{
  "activation": "squared_relu",
  "routed_scale": 2.31,
  "balance_bias": false,
  "norm": "layernorm",
  "norm_eps": 1e-05
}
Below are experts of layer 6 (counted from 0) of a mixture-of-experts language model. Rows are named router (the router's row for the expert), up (a neuron's input weights, with its number) and show model dimensions 0-191. Each number is 50 + 15 x the weight over its row's rms, rounded and kept within 0 to 99.
Before each expert's rows: "mostly gets" lists some tokens that are sent to it at least half of the time; "comes after" lists some tokens at least twice as common just before its tokens as in all text. This comes from a sample of Wikipedia text that the model never trained on. Tokens count by the router's weight.

# expert 3
mostly gets: " the", " The", "The", " He", " these", " Democratic"
comes after: " of", " in", " for", "|", " by", " to"
router:43 95 43 74 43 38 30 55 65 30 43 30 63 83 33 60 48 61 38 55 48 32 46 48 45 53 68 35 40 40 70 33 43 40 52 53 36 49 39 47 46 67 46 37 41 53 50 43 54 30 64 62 42 38 52 82 70 42 68 73 24 59 54 64 55 49 56 40 59 34 59 29 47 41 55 76 51 38 27 28 54 36 20 55 41 51 51 43 63 46 62 69 40 64 68 41 83 24 70 71 32 54 21 49 65 78 75 65 40 50 63 44 55 75 55 35 54 57 82 60 49 38 38 68 42 42 69 24 44 68 23 39 63 67 63 40 69 57 49 39 61 45 45 34 34 41 44 21 72 44 25 49 54 43 47 20 35 69 60 12 31 46 48 41 67 35 65 53 47 41 54 46 44 54 44 63 53 45 50 81 34 59 38 28 30 59 48 35 22 78 49 52
up12:62 51 28 43 58 50 18 36 60 54 49 39 39 80 60 78 65 77 67 23 24 33 40 30 34 49 67 29 49 41 55 43 23 22 31 54 40 46 57 35 56 62 73 64 35 49 64 37 24 50 56 51 59 33 56 49 70 44 46 55 54 40 71 48 41 47 33 65 69 46 37 63 42 56 23 74 46 41 16 33 51 48 58 57 34 90 61 49 45 47 40 56 43 86 42 55 87 49 60 41 74 70 60 32 33 50 63 62 57 54 69 55 42 64 56 62 20 63 71 42 85 65 52 31 61 45 73 61 31 35 45 54 37 57 44 36 44 47 43 51 63 37 54 25 31 46 30 24 57 65 38 37 43 51 46 58 50 72 54 41 48 40 57 37 51 34 86 51 34 36 59 60 67 53 46 52 22 53 57 56 89 49 49 67 44 34 67 52 29 50 53 69
up13:10 27 54 39 31 30 90 50 55 28 47 46 39 51 39 52 59 55 54 48 79 62 60 25 68 55 43 37 77 64 14 46 53 43 64 41 61 58 56 60 71 62 43 50 50 32 55 68 76 31 63 54 62 80 61 61 59 49 74 53 57 76 51 62 40 58 58 51 47 46 57 64 54 68 61 40 45 64 43 64 62 26 23 54 57 49 54 47 16 53 29 41 48 38 32 52 41 67 69 67 30 43 38 46 24 32 59 43 32 51 25 61 61 55 65 64 52 67 79 41 43 54 51 65 43 35 41 44 51 20 35 59 58 23 76 69 46 24 62 51 30 52 38 47 73 51 46 37 55 40 46 69 40 31 27 42 74 64 48 41 30 43 65 65 64 30 08 72 44 25 31 48 68 61 66 49 75 41 58 63 56 53 47 45 62 51 39 45 41 69 64 21
up14:57 46 51 37 68 27 52 62 40 58 27 46 31 33 42 42 71 60 49 20 53 76 38 57 63 61 49 59 36 37 24 53 38 65 52 66 43 47 31 55 34 88 38 56 45 67 56 71 45 13 53 35 36 34 22 47 61 51 32 48 39 27 63 40 46 49 61 59 46 47 41 60 53 49 81 46 53 56 27 41 43 57 00 46 18 39 38 29 50 42 66 59 56 49 59 49 46 63 78 67 70 61 60 61 49 55 75 47 71 65 49 42 49 37 55 33 43 64 47 73 57 48 56 42 31 55 65 42 49 47 24 45 39 31 70 39 56 60 52 43 64 80 49 18 69 59 74 54 37 54 35 47 53 30 62 37 77 44 49 16 31 61 56 51 54 65 53 70 25 40 39 43 74 73 60 73 50 48 30 61 36 86 37 57 51 67 89 55 55 59 48 35
up15:24 54 69 56 22 39 44 54 54 51 21 31 67 49 55 38 68 58 57 59 59 60 33 44 53 20 58 50 27 44 51 86 84 61 41 74 08 79 60 49 45 52 35 46 50 63 58 33 63 21 65 48 39 68 50 48 52 59 53 51 32 52 69 53 53 31 57 43 60 52 63 49 54 45 47 33 36 42 59 59 27 72 38 51 24 52 46 50 61 77 34 35 52 38 67 53 70 75 60 74 58 46 74 58 47 57 37 39 58 54 26 81 44 52 66 40 64 42 56 67 47 27 50 65 26 35 54 41 50 61 64 60 41 52 79 52 77 15 27 43 63 65 16 51 32 60 49 43 48 33 63 63 51 20 49 54 53 55 47 49 40 18 38 60 49 20 38 65 39 52 53 30 70 58 14 62 62 51 79 52 68 66 41 68 33 47 48 46 46 74 41 34

# expert 5
mostly gets: " show", " world", " family", " father", " early", " best"
comes after: " the", " a", " The", " in", " \"", " his"
router:71 35 59 37 39 49 34 62 81 32 32 49 71 58 53 72 54 30 53 56 54 37 27 56 65 63 53 49 52 53 41 37 19 44 34 40 38 41 55 49 56 17 52 49 40 60 30 66 62 28 70 29 41 41 42 85 57 40 61 75 73 62 39 22 51 68 72 42 69 35 37 51 39 50 70 50 41 73 20 41 61 42 51 63 67 75 46 32 48 51 71 43 30 71 68 54 52 49 70 67 72 62 22 76 57 47 64 60 65 39 55 54 60 53 38 59 40 58 30 48 44 25 47 66 36 37 46 35 35 68 44 33 66 57 36 83 28 69 10 63 42 60 56 61 45 49 33 48 80 46 43 58 34 38 34 18 54 58 42 20 46 54 61 50 46 15 58 63 56 19 55 66 53 61 38 57 49 31 40 28 59 47 49 52 77 53 42 45 39 61 44 29
up28:47 41 56 58 52 44 44 47 84 67 31 64 56 51 13 64 34 40 29 70 58 58 41 38 48 32 38 45 50 51 33 53 50 63 28 77 33 41 54 66 27 32 48 63 43 37 25 61 52 20 56 51 52 65 66 58 60 41 56 52 43 55 66 65 79 41 35 74 57 38 38 28 39 21 58 34 63 79 25 61 41 71 23 72 56 55 40 49 86 67 37 83 47 25 68 65 46 43 45 41 49 38 26 54 37 61 37 41 40 19 09 67 52 44 51 59 69 70 41 55 37 53 41 34 62 58 61 59 15 63 33 27 60 53 39 74 53 74 39 59 62 56 38 63 73 61 44 40 52 49 52 48 50 47 76 33 27 50 28 55 71 55 64 62 66 25 55 33 36 74 62 70 40 46 65 59 67 46 47 55 48 47 44 69 63 65 29 37 46 51 48 45
up29:32 18 39 53 85 43 23 99 48 58 84 47 73 32 45 32 42 66 44 25 70 36 16 49 63 49 42 37 59 46 45 15 67 71 49 34 47 67 34 64 73 38 52 58 38 18 41 69 41 38 46 62 51 35 56 66 90 56 44 47 62 48 17 31 43 25 60 76 58 66 67 42 53 48 39 72 58 38 50 27 44 49 39 52 58 44 65 54 52 76 42 64 51 45 45 30 61 43 48 37 56 59 52 42 65 63 52 52 69 54 46 46 48 51 65 89 53 56 65 51 77 31 57 52 52 41 74 41 43 43 62 58 42 56 55 64 53 77 42 31 71 53 29 68 32 60 28 36 48 41 46 30 47 54 69 34 41 60 39 43 49 55 59 37 52 34 30 50 33 50 71 42 68 22 65 59 81 43 42 42 39 45 71 36 57 42 44 44 50 47 60 40
up30:39 23 47 42 51 60 42 44 72 65 79 34 66 67 56 58 45 25 27 54 39 55 33 47 40 86 43 42 56 57 29 45 31 56 40 46 43 30 13 41 66 28 57 36 18 79 57 55 58 44 30 42 15 55 47 66 26 40 41 36 53 68 43 51 32 77 49 44 60 43 53 71 50 55 55 60 45 27 12 56 51 38 41 60 56 63 44 66 57 65 52 48 56 56 37 38 13 46 69 69 47 70 47 65 46 40 70 27 69 47 50 92 50 84 64 59 49 40 42 44 49 51 52 53 49 66 67 48 55 48 51 60 25 26 71 64 39 48 82 57 59 50 56 64 48 69 51 56 22 48 53 50 52 42 38 51 55 43 67 68 48 49 66 36 31 53 20 46 94 70 50 62 46 56 27 49 43 43 35 44 37 36 59 72 46 77 39 60 62 59 70 30
up31:42 63 27 53 61 37 41 58 25 45 24 39 58 58 71 42 32 38 60 81 64 62 26 36 79 37 37 48 68 45 40 27 31 45 48 48 43 47 58 44 56 54 71 55 57 49 58 49 58 33 50 64 57 43 32 41 48 29 52 42 68 44 32 49 69 54 50 39 32 30 37 68 58 62 59 26 31 28 58 60 71 30 68 53 66 21 29 49 41 19 55 75 48 40 54 59 62 65 77 59 83 33 39 59 43 69 65 79 24 17 50 50 65 54 71 54 43 63 59 73 53 64 28 54 64 46 60 51 33 46 31 58 66 63 58 59 41 61 51 15 43 39 61 27 46 53 38 40 39 24 31 28 75 49 70 37 26 38 36 44 48 51 61 67 58 66 46 68 64 63 45 64 33 68 36 62 50 91 60 53 38 63 55 61 63 30 57 27 39 63 67 80

# expert 4
mostly gets: " The", " the", "The", " ?", " 2–1", " (0)"
comes after: " |", ".", " of", " in", ")", ";"
router:63 80 43 93 60 26 30 62 66 49 41 36 60 55 47 34 60 41 54 74 57 38 40 54 49 61 56 65 46 53 85 20 44 35 44 44 39 47 43 41 63 54 81 44 61 50 40 59 47 35 66 72 46 61 59 74 61 51 47 73 35 61 53 70 51 44 65 33 47 53 69 43 26 48 39 90 48 70 37 33 65 41 24 54 63 63 49 42 72 27 55 59 35 40 43 43 66 39 65 75 25 59 21 56 71 57 60 68 49 47 45 20 69 60 44 21 54 55 87 77 38 75 30 70 36 44 69 31 32 50 33 40 62 40 29 31 69 62 25 39 47 40 57 50 28 29 47 47 73 44 41 48 51 31 43 46 52 69 67 31 38 56 59 32 70 24 36 45 35 32 48 45 71 53 41 39 43 52 46 67 51 79 50 48 47 52 41 40 35 67 45 36
up12:53 28 53 28 66 18 48 47 76 59 44 66 61 53 53 64 50 59 64 37 28 32 30 43 70 49 44 44 51 48 47 36 33 47 64 58 37 41 55 36 38 44 53 62 44 52 71 31 64 33 64 11 62 22 45 26 28 32 85 54 58 23 81 38 31 46 33 55 43 59 47 60 69 62 39 77 42 64 29 39 41 56 61 75 45 81 40 41 45 41 40 64 47 58 71 55 63 53 57 49 45 89 42 57 56 30 38 59 44 55 84 38 46 59 50 60 52 74 79 69 62 57 41 79 67 43 66 34 66 24 66 57 53 35 48 64 59 48 60 57 20 44 59 39 65 40 25 58 50 61 38 45 59 28 33 76 42 40 71 32 13 56 38 40 46 50 57 59 33 45 61 44 61 75 44 42 30 50 63 46 57 62 50 66 55 20 36 31 38 57 33 68
up13:30 54 55 32 59 64 50 59 74 48 62 59 78 66 66 52 58 52 61 63 48 44 39 48 55 56 45 50 65 44 67 40 23 44 32 47 49 39 49 31 54 56 31 20 79 51 45 55 61 40 56 37 67 77 63 41 73 52 62 70 68 71 57 65 31 43 44 37 45 54 38 41 69 94 69 38 24 55 45 48 44 27 43 47 74 41 27 47 55 70 30 52 28 34 64 37 52 49 66 45 42 59 39 47 59 74 73 61 70 36 46 61 42 79 56 31 46 48 60 57 79 27 50 65 48 64 40 49 40 52 71 26 35 51 52 47 59 40 57 38 30 65 19 44 40 65 46 55 80 52 27 55 62 12 44 89 54 36 63 55 56 28 65 47 39 46 28 74 51 47 44 12 37 49 70 36 66 46 64 56 45 25 41 42 33 18 34 23 56 71 51 48
up14:61 79 54 59 46 26 42 47 38 61 17 44 62 39 48 37 47 29 54 41 79 33 33 62 58 58 57 41 57 30 42 48 69 48 50 57 31 44 49 50 30 65 36 31 46 32 17 68 54 46 44 47 49 29 57 53 51 60 44 60 21 20 45 60 68 45 67 36 52 65 40 31 44 48 70 58 34 25 37 59 70 62 47 52 49 48 27 58 40 66 57 61 68 62 18 43 57 31 77 71 51 39 54 57 45 57 67 61 60 46 55 25 77 55 62 23 52 63 70 66 69 37 65 68 29 54 45 40 38 35 42 50 46 39 54 43 78 60 46 32 32 80 55 28 67 61 52 65 30 59 33 67 52 33 54 38 57 53 61 12 43 39 41 72 47 64 65 56 34 50 35 47 78 78 59 65 77 59 59 52 23 83 12 51 58 51 73 31 56 61 67 30
up15:50 50 62 55 43 45 46 49 58 44 44 66 80 76 83 58 45 41 38 48 64 74 53 51 68 39 62 54 20 59 54 51 53 53 44 40 29 51 43 37 65 56 52 55 35 64 31 48 48 37 52 66 54 40 74 50 60 62 51 63 26 73 46 34 58 31 59 61 41 71 54 46 47 38 60 02 43 57 40 51 32 47 20 54 33 56 46 64 36 86 28 63 64 37 82 46 64 58 67 67 70 40 63 62 44 60 36 81 27 64 74 36 46 59 46 58 44 52 34 73 53 27 28 78 35 23 29 50 73 34 29 43 71 51 42 54 50 69 46 50 45 54 56 40 25 67 57 59 62 49 39 76 14 37 63 61 35 26 58 71 55 49 44 56 45 44 58 48 42 73 50 41 42 43 00 43 44 73 52 50 77 44 49 56 40 37 29 27 27 39 45 54